config.yaml
n_layer: 12
d_model: 96
n_experts: 16
experts_per_token: 2
d_expert: 64
d_shared_expert: 64
activation: "squared_relu"
moe_layers: [0, 1, 2, 3, 4, 5, 6, 7, 8, 9, 10, 11]
router_score: "softmax"
normalize_top_k: false
routed_scale: 3.36
balance_loss: 0.00028
balance_bias: true
init_std_router: 0.00607
lr_router: 0.00139
vocab_size: 8192
norm: "rmsnorm"
norm_eps: 1e-06
tie_embeddings: false
optimizer: "adamw"
lr: 0.00342
beta1: 0.9
beta2: 0.95
grad_clip: 2.0
batch_tokens: [16384, 32768, 65536]
seq_len: 1024
train_tokens: 253900000
steps: 7982
dataset: "wikipedia_en"
Below are experts of layer 9 (counted from 0) of a mixture-of-experts language model. Rows are named router (the router's row for the expert), up (a neuron's input weights, with its number) and show model dimensions 0-95. Each number is 128 + 24 x the weight over its row's rms, rounded and kept within 0 to 255. Numbers have three digits each.
After each expert's rows: "comes after" lists some tokens at least twice as common just before its tokens as in all text; "mostly gets" lists some tokens that are sent to it at least half of the time. This comes from a sample of Wikipedia text that the model never trained on. Tokens count by the router's weight.

# expert 9
router:119150148125145127097145124130113162178150149127130128114162130131165111080181138131172115124113135097101142137147118079154113158126102137135126081134137128105122148142119166128104139132151175117187120144113150127176112103133095150129091148085158098100106128104136157079152145139130148135
up1:151139098101137127189121126131136165123143108098186171120149135101115101136084156176163168134122104122157109125140086129109145128153094123125125115130137117135128148088160093155144115114150103139120162168127102074155127118121120113162138127137108083092129148107114132163149160122145107142
up2:138093114144143136133121100115138126106130142083141161113114108122118110130108132142094102133154119132124160156138168122149073136110090155140130145137128088122138129104079138144178138113146107110136176137155139114136121177124140079125124137110158163168138117075098131105073160137100175136
up3:148115093143125103153136109170110141147148143162105140101168113091123173127127147140132150108132101173146150113133163117169068163129129118139124129080167114160133126101121109139152176142106123154112152112143088167118121118132142135066131153142086135105101102130144105142152139127157103126
up4:138092084142107123109141100083103125116118130184160142132081117109132143141134128085171126167178129126146162142139116133154134125107092093120152162154131156134127133108124145170123142167139135120178153159110149111118172140106138144093121088148122125102139129100085110130103106097155116139
up5:144167088126097164145101101090097129129095123161110142139112132144135131136132109116132140136113132149142140186135142123140136135132120131153126146160146119112121107145117174090166092142152094107086076105130123143146075133136103082135139094102080138123163135144115120116078094105128174145
up6:146148070117153144136123103149109146156158156125135190120138122121097145150124092136141116116139107123101143155121152131141085126154106129143152131130128185146115156171085167161091116134134140145138112139080141133131130113140124133210169155119153122124167135110117115147091129128137147097
up7:124120131112165094124109087101090076152112118102101146110147104115132107115143124106151115105124122135111101167171142148160118103103125176134087140134123146141130123091112190140111142123160078128122097168155118143158143147129112119145141127145129124100120105105135158141168126122078186143
up8:102175164089143139168143164123114126102113098105103141121125085101146151132133119100143142120084088137110123126148101093098151118065096155114137167147148153129168097103130128148131120167125084110130167138135151125144155124133095143136155128121127144096094128077144152133128093114102134140
up9:122069087101104096129136077134108133115124148129125165138157139136129103100107163143109108089113164132132132125142079118100110172163167123124124148103125130131150151117132161147095103098140145131121104163145099093102104143114159112161122099148161091118125172150132110151164125163127141089
up10:099141141109111113142140140077126146106127099082134147140096154130115067126093097118128107158102097136147117123121124101123119073177087128115176114167110117115164122157135123130127127125151106113172143183146113138116116137113101138078170097106160125144167116127132104129120145111151120111
up11:145115165082169129130127108113135150123114166129159132099091154128128125156155167124130137122169115110110150151151145120107125121051158137154167146098117156147140118120102146122130161093125148125138091143153137113117164113175119094109127079124143126136148161133094130113149070113127141088
up12:137094136115142100133117113108127082116110153086113155115146133142137102110132132146085123118111063135093125139136140120104070120101144150158134138147117108136146104087078159133163141125151138111138165178125085134135126154113117059110136152149146128132135119122125115100152141140087170098
up13:164148138093139127150132101152121161136133165158162121099155108101160140117143085146113102153164079109101106122099120138139066112124119113143118112102130131155124111134132166123105153133130165153163117151126134134131110106143097109077139144132109099145165079141107123111173096170136155102
up14:151110149117139164096153107133137127111159112153108181143143076142141164110120127087092133124160138169135160127143146145122109149119180131119164155127126145132156080131134102113091090146126138126112110103123122118100112139111112131190133114102149137122173123135089117106111110194131097137
up15:141129136129095128151178103110143095113110099122116126152113117117108146139132123109125152155144154151149159126101140089109105102130124148112115121121161201126063135100122114124128157099087086133143142125139127147132104113100117149110160069125102146122091168140135142139097084122081104150
comes after: " |", " (", ";", ":", " \"", "N"
mostly gets: " \"", " S", " Q", " X", " —", " '"

# expert 0
router:159132094085179161123134109122130130146112149136093143105134165124129124116154127128141073133161147104114110135097116097151135122078082172143109127121131132125155108134134135126090137114160131103132125107091088164146165109151171086100139127159102128097147174161147122150164124123119093131
up9:141102105080146143136096120128101099059132113113160118126135129152144124169149101145117119112110139162171155127122149111124118150122105125147100153088082125096151106143113133093101173157147124116142161100133143149146145101091115105118086104105162130140103170107115104107141099085156133129
up10:156092114105176134190117095137125138103128143126122092107148144144152133098120148137143108167089121119129129119113162141130125137130106089153150130102060120146136210142135140127074122154154131157093160153119160097169128102116127153125140125106112124120158138101102121127145103128129126145
up11:114129138160110095171115112103132087130117089053140126121133157129137083143154169162158176116140077139140097112128142123112113116127140147132141170120168201149141102110176100140120116154135122116123146125157132105121144108138147087137111098123146116110144118130152142140157125154130107133
up12:142147108108154152140124133088100123107111144124131095154109149110134109181101145149126126118118100109122127128114111115120125107154148077108178121153130115121113131144111101101098114162114145113116170132126132082080127115143135146131139153111161156132117144099040072094080133128150134118
up13:123146136098138140145114159129115170140139126113125141143084109108101172167123103137077089105156128098133134161104080113114140104157126154153112150137160161127113134140141140131083113131140082153117145164139117144127123134172156125147060093124141147159164124122112088112121126124138183123
up14:175108155137175168151141098112145100125156121132147115147113161153155144143113132115139133151121151180173136131154125156149138107065109163165151106121081161079150155121124168152120124110159107116137099132100134166158138139146113144107137113140122133111147119157089102129134169141128149141
up15:173137173125129076152167112087149162125127149091145113135180121108087154121159123131150123149134123140128153129124189085101125108152102114085119160130131151140147154142057173117155115149116138171148144132119114140128114131123138129122089110157132114126156152161134127098117133119125110123
up16:140142115105134136184101109156127085100109127113156115147190077090136112132126108146168131134156135124124140125148097096131089102124132102115180144165127101129158159094088077112115111143114161108087149100119094150107146144120139118094126118156122133143112137147129143095121097163141126129
up17:141145168101169117134118100139125140095153094124166147125117116113113089111166110113149132118155135110123119166109125107131122094150112140088180131120122155152114137097148143153112137113100156131152147115107181104099097148102093135073132135080127113080124161104088152120125123119148137176
up18:165146081134120142141148107128082084113121121144175152127073116118106150143160157153184111153128126137162154126110121145135166098119143132149165122158133144139101108134134113098108133123136152145133140101087096117125113138104161126115137090134146160106172090120093065150148110120109118126
up19:164107127112134122132121064132087131136115152123125109106124073131121166118086123110154126079128133193174146152165103187145153110112103121145151124122110174144144149146126150104110145119119129151118099148130112135163133148140151117182121129130106135114084133120132145151159112171109124134
up20:165095159125148144117147148111128159096111109116174145126151120163106171158130121095112175105152107140093124121123135150126117143116113105119140183168117109140099147124105144117165157123162139131157108140138126091167146105157082110088106129098103121169140100117121146150113141085114171146
up21:158109154093120145150105159139051112092167122148165162135108111130167135129151138104106106133114155106121124111140097144159135132087122136179153135104137142145154136084155142115121121106141133150125142145120166127174120137164124145114095119111135114131133167116150080108158087102123125171
up22:129090088130119067146117152118149154158159120155092128104144150113113134117130116130132103108127118145118127138120118160167130088145120150186114142090124178112155122130104137119120078157114096117124140119192108147127132125124171130125121114141155148164137084107140093128092135157103175151
up23:142099148143132118130136161123115108134128148186111138159117116069114160116125128149177131132150109136123166144090144122099145148152092166151090161104172109132070141155140137112099156175161138113121140109132150111122073160117133103133091135130118132151107099143119108122152142150153095118
comes after: " (", " ", "19", "20", "–", "′"
mostly gets: " (", "′", "(", " [", "″W", "^{"

# expert 3
router:119091157101140123176178136112140088120136113075137137145140134157167139101100109148155116112160102158129136103148127145112119133142165156090115134136130131093155139087143092131104104156107146125116099172171128143169140141157079074131117099121147148143144120124122119085121160143127147135
up5:127087095094153169176146111126144164112114106126139125137099116115113089145168111149139123141142174150129166100164118117113110094133123110128132157135114175136150136129087117131134105164145172141144152144093119126109141178099119177118112139135124112130081074166101156118130117103120112141
up6:143146140071107145082148117120105145142139143160144122075118098125133130133125139094154099112092146078124129111153113152125108160100156139107173105109159102142129130108143093120113137135188150114138101139127160106135144173127142093144141101100144153131126164141107133114167070151104123151
up7:120075146171129135135127128100125169139083127080139138124156130091132116142114170113148092159157089148132116133117143087122121117100076144164153120098131115119139123142082109109134117135133092135120146156113143120170115150135170086153084085077102135124142112155134114110108131126135162130
up8:121130096101149144155111159133132135109117115086137123120124121132140096139112147079146105095164105150136120170118110121127101137095111149157137132176147135080128145136104144143134151131149105083097143166113123142166124095155114173106118160083119124153134095137114096078119168160131181144
up9:164104138104129178153108133127118128127122150110103131124114152165148099145154181119087122154167136113085092138106144153163139139134166110107122105110108111117103142090114102118134127124148136142105139081099139156143158111114119143119152095157106098134175140177135107128116112092100092080
up10:129104081114153108120125104174137151141143124129151112153135126115129100136102142122094136107137122141137140130121143155110111104137151088158137130111130140138132148159105158144176156101167138147149137181159157099106148173037121128111169146138101115112145115166133103105123109093089128135
up11:137146124157133158172103140113096109110150150132132104176122153131175121077125154096087144157122129116144096144118127118152083109137077106136166109101117117141136143123083125160112155126144128145111112138134120125098076062122103160118081109165144139121132100103106139107134114127099113123
up12:122114106103143114141170086166144138152093151114150177155143116147099104178147121148137086154098143092142120137125132091128170129155131105115143157149121117146177143137138079130127147120109130112112145158120084096114136145124111117112115100102120152121119125139096114100056079137132139112
up13:146141108144115088121136132125153174143137127128154114121111128105114124131144082111094126113155142190154134167061116135125123169122119138149116138132119170128132113129115153115161129102120141081180089130187102156142093108135179139157144147110161100149125161107134152133132100106138115129
up14:130133143112133117073109132053167142107097124137137114090150125133120096076127132138169144107144165124102099141139158095137112114158103111134150167115152109128106155100107110123164082130157136141120111192127143147122148110135102140150106113120176108131105115124126085123104152099116143147
up15:182094119142139104105121144122136106147098139150126134117077060113165102143100077144147125121139142154162093110121113120141161140124120161136134170100113140198140074089120106144160129111106138108168119133110145136109110176131156127111094112135144106132127155120123136143140145140130132151
up16:138131130131104136142157143130112128141097120143155181148108098187153144152147117136110133139176123078119090149145171098107157124124079117117112190125144114152119138161130143105142120125128084089155110128104157124120157122151101170144114149135147126149114074107113109118117075139147130136
up17:142098117117145109158137130134118129052102106157140148158143139157135160124123151136129148135123126142163158123145155127131093154077123123122126148106129091131108163142157115123083172140134125097138140115127108144115127148107133088136080141102142177093064126112109134113143145190124096109
up18:164095139107149115123106118116110090136099104096119098168066106118139156158155122147096119125157151087080127116147154106098111090103088159141120145100133127103137134106110135116089133125141098116133153149170115175111122154112145094135131149102129107125094154133113166098120166160123145112
up19:173157128035111142134107134134141129162104128124153124122086144128128072150082096124145146127106143113139117131122141122135092169157139129124079159132125108190164143139145155128136100127111128129142132151123143131132094064112170094153145110127133114139132118127106147127114156139138105144
comes after: ".\n\n", ".", ",", " The", "\n\n", "=="
mostly gets: "==", ".\n\n", " who", " has", " which", " where"

# expert 5
router:111093126155125125160181079124130151137115123153101129079165132122097144138108083122145126124091068136125150106136089151105104096122146094107155097068129135112127125092125117135142125102107139127153156120154117085111105175137134100110092086144109151143133146139148149155137127138157112127
up5:125119111152140140139143155137120160150111128105108095142142124156164152134177109182146108144094117166098103134152083131150116106144098122094106149128124119172175107140137144120125135164133116116120121137136098108093075150105111106108137141146120144170162146138115140111144136129099183193
up6:149077118144145131138128132095111149132108144137134149139136121116089120108111183119165120106137154112158133110152133128156162126119068132170115180122112143108122140117088105096142145146134131106114100190103094104112141130117087111086114119118110160159126154134105113135155166106150109076
up7:113158101135143138168145078111111102140162141076118154117129153161155130125135160104114139136166136129117144192111117129095153126133091125183131121137145119099142132114105122136126171159168098117122152145098155091109112158146128090173142132124162158157155124082108121130101142124143150131
up8:137133126161112129180124133131152146177114106150109130141134140132122115113125166131112128103135146131120144143087137125146093131163126198130119142128083116181117097129140139158102173133135099110153136108173163171123119136100134115145172156124102125117137109111087120136131102161130174189
up9:150099109169158118156165138125147147149175132123129106116132111127118111145159116169135132148122134146076143156105106145118105122140101172114150157098129133121080132102094131150109094162103162119155134111060130129128129168092118163140129156145126134107121155150089114157112105083100155113
up10:137105155115157093132092088185094173097114127147143164151157107134157137154138123102158121104089097141076089118101120062111089141134138118124165112104116135139125124129103133134107124149119138115135130133102127125082156105151100147119131127143172114152085135122101154138115132153158115155
up11:157113159153113102127124135135146165106120136093109116104151120110103150123121102143161120121130146128135144084116137096203100145117102152130155102141143133162130145140111113111127157154139169141146139116096109197105109147118145115098141104121164144148152114121133071106189121172119105141
up12:126079115128077116105100112119136108109103132145104110122131065110126131144154149134136115109106164120156106132135136110168090129109119116121166155118147146168170141102146133124159122120114131116164108143175124119131106129096166145113147099137096082136107124140091065108157155127112176111
up13:116097106086136144093127122120115115128122129138122169130134171134083160156154115090137115154153097089096128120124124089138137110113135145138152093122165107161094075134113157135161107127110154070157118120088134118099126129141119113129101176105139120117075121101124124161120138154180118135
up14:169128117143130155149133130119134054111158141150126177081161125142106117090129108154100094116125151103168172139156151116131098136144121152175167131115154110146154126152157111116139127107113155095118168173150126151122156138117138132091129154092110164122098142135122120131094135142108162121
up15:122140144132119179108122093142132149086127133121135146121167097138145130133125120154141092170122144129159132140130147112182129114106106148101147145113127162102097133096108131135157157135111166093168164121140137134126087149084083154122128080138113135126138190126103139088142111183128127157
up16:158123146169120149153164114183113137131123122184145145113131121143104179145135159086105121168112112151100126121101109112121108143105148111123150087108151160111141138123144136159144126100159058071118119099115079148120115103133137132139121119119137132136120150143106113118091156160084124136
up17:145086157122176109166164091112111134166091150132125159126128105101127138179074147111128108120174129141141108113125126116120175154141152100118099123138146144106127149104090095102116086083105109114111110136119108130156143141143064092093122122127131136123150145118121147115132137125167154148
up18:137141102169157102165136087132137125159113151129122131136132102136164180088131118174119124104091116150141099138144078066137123180131119149117122152101171110130099156149124130130134144126101142154121128132103130137127129151143094095113129171121125108137119133143133139123157105141126115216
up19:152156115154174163179179061104156104135112126128114115111147110157149166105114121100118120125149125143095192133125152147099126154152112136101172148100151117168107132099138109119136125132106137124164114101159139123112115134084144124125116105139118138122106142084111096137135124153124081139
comes after: " a", " of", " was", " as", " is", " and"
mostly gets: " became", " former", "American", " one", " new", " politician"

# expert 13
router:129147091187092095113127123102148134117121092148109115111118152103095154155113154110090168160143100118120140132134140170125101119136117149132157106127128114117093141117119134122144110127122045097108155109162118111104131123126143114149114067145105162166094122150126088093116163142124121118
up1:135112113146116102144099124136134080093122117111122123127129117157114135162169153100155092147099176118135116156105111136166123139123096126125111146089115134165151129106144141125108165101125119113129143103132114110172167115140099133139111085094099121157137102107108135110185158132078100192
up2:134119112137162137118132114110123094146173167108123086138151106145100166095145142142141122080160142126135110132200090148132134142155147168145161162139167165096088128133097154109137151159108108100153151141132109135172139144088108123161154132142120103138162121093102140146126114117137143129
up3:109110134116151149160114121127139184082122129114121148148137125139126105099096132104120112149137098152124166131147089094165160120120157123130108120107146157126174125094126154177149131119126108127130144169183106122126109127137118095129122144132187106156136138110138112193093138114066121144
up4:142135120123143156170123111130133167066104115174130138077116105125152123155094098106124135093131137122137112172126122111136094105124139148100139123118124090151143103081131142078138137125189108151133126146166105123109125120142109138113106074112130135138123165153097147181129090124161118141
up5:124096150099138100102140114103131177096097119128107137148086153110129132127080156147128156117115102176122125139107166127132139104127140102133156138147113114129104111099154131168143116150166115111097153166101103100125106153124141086135071109124132150197112148119094143124155139164139162139
up6:139126117153111112143136092141098137122110138140086129126117113134184116133105157161156101130140121135109079086135151126158173085154122166166159121166110140154099145164099166124133135141107122097106150138166090134140119108120116163114117095109116122128142154120139136172154159122105192126
up7:144117098141161124139113118119130136131123094131161170115099116141152135110102134139121099141163152120126160085152148158127090082095131172146101101066138111118146109145111117171133108114146105132106146169118139103111187146136132116169100159121096157144099137121104092088115128093117112108
up8:149160100150160080130137131166088118137145116136148134110148141113121112127101145108158142120117154133152132113123126112187120150091126150103105157135131095149152149130149099163102177128174149080098118123112115131079143143139093115101106111124126175095122078120113137158145122179103133131
up9:132081107116112127138112113137089127092127121140165131152122121132188125125125091107104125095111105146085121138108133127095136101094168161128105150111126100090150162091139089113135129123166095115102116126127104114098079114155148124091107137124144110147093195154107142118105136092138111150
up10:128136107122140168134141152125098138100100137102141170122101121139102127123135135091190081135102143122096115084160133158134165145160155102144092142171139113134138128131134128111102129135122091139110131086143106107128106122130176150084102105088129126135128101149127111155099111088145191105
up11:142140076154103124163101135179132123124149159123120178109111122096126151149113114154100120107120142131083117135170115139123110067167126152141160130129121141117131171108133112128138129176169124117125148103126137151145126161101119102133093163155168135139095194163124098106114146142127133117
up12:154151111122203115134135123127159121184117147082129124167133146110123123098143109168171108126121123162121144130118143128093106102114100150106078135155095130148086138110119133149131170133135151115111123144200150111139083117136142123149120123076126152133119123101123146123136095094108139143
up13:140122127131110134119136096106118119106143142145115149164133165165122136114104139126126141119084112136158107145085098106104076087130090123140099110156142102091177147135119114133160155180106106115112121150141144095154082112119087167150101126111160154117117180115141138093096133114126092144
up14:138172120128124168123099116136098117116117073137124166118125126143145103135096158114148160131117100139157114103143125140122135116159144144141113177148151123136146143106072129098129112118176136149136108151114097072116120141114127127100126128106144145159125190157133115085068147152157135079
up15:137113129128097158128160134124097129127110129131115164152151144131160145103161128125157107158152151163117165170123159129118149173125116097184146106168133130121105129157062163102132139136153112120146121136135110121116097165122106112129108112060149134102108122143113066101112120117114117092
comes after: " a", " the", " and", " an", " is", " with"
mostly gets: " an", " w", " con", " sp", " cl", " inter"

# expert 12
router:141116163129153121164142111140096109101156133154169129134133141151164113099105134100092152170123086155132084127082126124131143138120116120130113160117097117155089111139130156123093174139144083166133150086128168124104130127154121129166092140129135095126121111083146127155186123138133094117
up4:158160107160102111126113172166086124132147123120093155139155163136101117121138144153093148162119110179141169154123105091121148142119145158134096128090083161143117133148106155117139091139155096131113106121141085116097158134158123099118099115105153133109147134145125100132081099163122128103
up5:128110145148136108135133108148103127175124123124150124112149116156116099121104162165121139169156094147160114158132131113092103121139166174130177142105139134129156102100117144133115109138174119063144138128132141124158112111143149149138097117123125142110074168119086140127127087186108170135
up6:158153128114141133145147139093093152119154095066133124139128111139105129135188116091121125077106157169154117139165141071172145145106105118141106150119142118126128174129127100152135137146136099162139129128139143084150120146098113135125101123121159119120099134112139081138135125176157166152
up7:147122135126114120150150134141086156124130143061119115144169152113151123155151132112090119123108146139165139175112103126131115086079165142136132169096160123127147175113083121121162155175140158126118134120146135148109113111150139098115112140103129153176099128150106086096117097109127156133
up8:142099142120134131131077096157131091116144095090062133149123108143117104117112145144111120117125113133101115155151127096131112128147104156127120138061172183131127096143119110116150123112114170096115117162086118145122103126118141096142078132171155159133160161126115137110128146110107162117
up9:114162159061154085085147114129075134102134124163137143117158129163122158114154110115139109144137109118094157151127119125111113086174123143149151154100093153162119140138091111128116089155135187120101130132128149114153143114131140151149140150124124175117114155102114111147148109096148135157
up10:135106104131151133138109132099124134153120127101154111117127138096158113163125122116144132128137161117133128096111144087093164145134167152168119145120095158125124094126089132102103110122146135140176138140111120138119083165057078102161116151158122122154092106156161161132122120158086125084
up11:168104123109157153143107141130164105140155116107146127135141127157130105143115098096129125147146138140150107162136119197057096155145133154119108122132104129127111149135128135118130099118125090103119060151103162110128096122165083145103145146130131100174144102131127156102096179131126116134
up12:137141085105135130181100081134139115170127115112101135130129140140152126136135109126131140093115089120100131210122119091112121131129106116134087117126128124133131124114128136104127127127158127072140091103114082096115085170139157162177147136149122130157122145086105096104122079116115127132
up13:158149144131159136188122106130156115122132127143147170140138124097101129154122141141152112150143073140117117177116130153089140153143143125119119082108073132127141130107111182133135114143131150067097169083113102125092125119143107151118141114123066160088130131123098129125125103137133133112
up14:154117113103154113159142072132082125121093136118146126121166145122116147134144135098143076147096167143106112114156161107105123146161117096160127131062087119131119156117118111123114134174144097127105133111177130131128138125112103137146135120158161104110092080097127089146133096127151136156
up15:140110156151127132113121089117130112139091137128130115086139141118095109109139129170132141134153084145158165138130121129087075106116147122097137118153153127142127124137139146161084101136155117060121139135131132132161140153124149150094110130117071151085111147097050128121126107170134139139
up16:138135150109098183169149126134110101126131095097124167156081115122096146142110108137130154102103135096150126148164163131118164137108103114161106096105134112133181125127135088169158148101108144126146147151148161136140131105156119103117084144164121136104127093163112097124130106108157085118
up17:149119143110063148125078081111125123147135115160110142154147100113123093141116139096156110093127090133157134124119128146151139117130115153155112165126119166150162128140063122145130139130158140129091116150113100128090138123111124104115130113145172156154165092117124177103107128135103146180
up18:197113132153137147146150090094125145132116115135158144100127136090142134147136123125160148147143105127151112130154123089123122125151111109132136135139130147144135113100147131168059121176148126073190161164139108155165166152117080152126141137127153151119108106110134137114109138168147124118
comes after: " ", " |", "0", " |\n", "|", "1"
mostly gets: " −", " than", " £", " won", " $", "%"

# expert 8
router:133135127101108123127130112157117114151122122148138168088110090140129113137141082113137119125130108130089068144135161136119132138164152112115103155166124155167091144130140171125141134106161128088131096137078115105141128107105129160082170169119117098131129140088144171125114081102095153135
up8:138139087101109098110099142133130122133088105088166123098157173147134151174120104114114116126087136125126151184123128083169103146125138156115112115141156118120149130160146148112139129118128115175146139091157110147145099121160121106156138093107151130173123129164147111094141131113092160086
up9:151083145144153142117157094098097127147103152100116075096143137119133118164130126137156133144103136119123119127150126104144107126068093130131125142158084069105157117103085146100152085148116110119148150106145164122121146144096113153146143138092144085120127138143117081111136159140161156118
up10:163135133163102078138092100133122116126100144127109191116140105145181092118094134108079138105130152119161144107150113106181115132152115107152155157118103151112096084150132145131113142148108128170157097142149128116092131134125086099111138101144134118120120127172125147156151143163118139124
up11:118113109140113170107123098103097138112111105124073137095167139116119153105125103125165109174091112093154126123115112126077109147125153130154150110135066109132118117092116130072144163115133108119096179158166136101143096139125102148095124127118110152107119115118138127133152140138097123083
up12:118088109086109127125131133095122132146113118122113127121146118085096123150104133151205130120071122126119136142130112115115119120100102127115166162114091109157161131136124137120153136099130142099092168159120139130155123186088113143099132130079146108131064127108118141102087120155116117104
up13:178120151121173149170111113106119161102120139122159136144100151111112143074115120103132064096116112105123107146122116111107104122131092139143099117156127128124143136169166146155136155159151114089109107135117111112105079072146111143145116110114134145151151153106111143126104122183121158153
up14:118105106134125122178141134102109124127106104120141148116136117113181106143145107144144106146114144132140117172120144090097129114139140126202098157111186146109112108128116167142111122152155105135122132110100126115185139137098108141120134111133148176145154192117124122118153098117146188137
up15:145122117118155099154140147137110129127098108097142169141127115078180164124132105098102082079091082131136124148138154096102136143115114129157109148119142115090114128104090128137091178131126132109146129088107135159108135109121081138181132116106138165157125168125140109110108117126143164126
up16:137127116107122141102122117099099091135081070147139108139099121136121129084139125115148145093174127123140090155095161135154140136114148112129168139095119098151128081124138107148165165162150112129133122143112128064140173127120140138108142117125123157162074135103084131117139149141103162136
up17:152138106123135145181122109116131104156126108145118158122107103090098113112109121115111076149121115111109117149119125088125106143088129131176119145135187136078131171081098153115127152163191091126141121103126112139108140167126138120153118134106151149183149134120127096124120116118147143160
up18:163120116113144206135105165164117114176145152155099083126124097142213151127127124131131146096163103181132117137131143136153105141122139131120129088107117148170130104159136129108172144102174116148100119119125147141155142121155129128113147137110099125133129143144135138149136156138121137157
up19:133078103143166118129115144080130134127132135072150122149144126094098069127127117118095116114137126104135159131160123105179136123107096154189121170121152144146116110185116166136133133148147129139116167119123166129092130120074111125142119119140126124134139099126143075123159137117143133094
up20:166135146128103113119095101089143150118136086135132170116168133095131147135062178136101152148132091109120122115135124095129143107137145148130132118119121122128092121159098148168128145099156142138110104116168134109158141149130096143080075142142160102141132114095119140139122144187120168146
up21:145132111141110080113139119154113085123154144107129137137123140101110175162132091105123124104138062141127137167104132147117126133154144106150164108110105142113131162119127089096073111115151151131119110157137098123134171164143130050121148099122125171146143148120145115132113106127120147174
up22:131106115104130147183161146150082081159140140112139115160192120116126137155105155128178108102105142145149114071146079126128116119122136140149150095140119160151084163122132111127083101136111137101123117125112141095129121137093123103136107118115140116113160113161115131151179109151145104124
comes after: " ", " in", "19", "20", "–", "|"
mostly gets: " York", " London", "19", " England", " California", "20"

# expert 7
router:170127152133115148126100157088155112133100139150096129158144114116155121163153112153113132114128109152172165126152128097128159149138099121119114137106137134163139101121115129099174144171106138124112176158111130182147108096088100128115122116120131138103170127100073103161106167102122161141
up9:152139117127140137084159127111153149138129121114156149154113171138144130138093167105107125193115145141106134081137111127135124149148150143125140126104095130134139160138123085144109107086149114178127153189134139145128096105116096108115138093140148147139128134108130072149154164131091100178
up10:137124135119131134159128128149096127152112156115149117176131123142149074132117145098171138156124117141131129161159120052137158108103118127121143208133149147104121109134080134116130149163121134104170111141117108115082121117126131126091113185132101144114152155107119104133142110096122145160
up11:169112123129102159125138083125127136133161173140112149113158099156108102092090099141138100128123128160126095129160085129100115133087101114127144098095120109121128171124162167098059114141125123131145095123104121130098133120087135150125142142121115132129144171129076120128113087128108118174
up12:145083119159130161116112145140112075125156148106141164156130158120125084115148167146130117132159126139129141157112129140151117134136111109125193173110087141160156123148110156132123188130148090147106139138156152138112099111164097117092102123106088143107140148102138125151114080138108133107
up13:144119065076109150114094145168134118121111124130123141140152134166139138130136160131124121178126136142184131135134117126140087131143162118151138136118086129116137104102144111154155124150090132132125092138142150147135122159124130077155079128151117105106088126085134086112116135122084156184
up14:132078111091150150139107113094113107134131068128154129176148146136114100145129129127169115099131156095099134128145167096138142137174112153099159106087116122150141155116139144137120135136126126115110135160132143145156073157157107129135167071101135125138124128101169135097103111099137134171
up15:148148092094134106167126135105142096097144093128126130166138136165107131125145144139130125133150116111105165103138107087127137103128133082121151148192131100118118132099153107129103097083150148111097104103102112144098147141115147077101104126159153136112167102128095118085122104176118137098
up16:142128121159125156154140118099113125098113138107142176176096151132137137141169135105125129132130096148163141092206137106083131146109100122175109151146137133133137153158105082085124127137137146087165124110119091107100155134129162165116173150129124151115135114150130106125142100157131129117
up17:179123156074121141167129127123102123121155167118130135148107085142148147143156148106093126114153127122118149129098158130119120106135107212118165159137171133130130131083152130084122153138126124100122097135103122136163100124123134097090108114147156163158153142139081122107128109130118143098
up18:172136136086142101125133130107110183124101063159124147131129125175118096132122141139110119113145084120165141136175172101142116101144123162168134143129104097102114143092104122162122119123101152148088132131100123109098143114139124121092128144156153145179123108110140168118098117161147129111
up19:132113106093139184129106116131116153168167124157159132131104150087147082152135119131152106176144123148167132127136151094130101131144097123133103104074098102171170161113164110143087136103121133108118132152140148125113134139130110152105082140114102095101120181139141106136154126127133149144
up20:151113117149109104111151100102153129158129139122160115093112137048192126119141094143125118101125127122109131141121111114114129119158108103134110095133153113134088134158120172148147131149157107147138147126132124110160140157100158139176156141166132171137106081129158093088131123113109145169
up21:122113113128129146119148114141147151098159155138121128177115105139123161146055177158112104146140182093126162177111138100138146131139105145144074157123115110150113101163115117144144104125144143077153161137145141115099144139134147135142140125104120115124122148098111098140117103154174095098
up22:156129144162145119127098128161133135109143117114128122150154117090133143147110153162099143154074112099156164099120162099131118114135140109140135141125121123081102123139138086126142153098172169067113154115129127070140155152146088136138112149155077131128120154127162138125169109153119162111
up23:151114134134101103122132112130130124162106138106136116085158143172117132175101186119113127142128132155154141114127168131152116167118166114144116125111168125106113113131138175174153123107151126105104154121110106156088142136140095104151160106152131092145115128119096103128110159116050126095
comes after: "\n", "-", " |", ")\n", "|", "20"
mostly gets: "See", " Total", " Location", "″W", " Date", "|---|---|---|---|---|\n"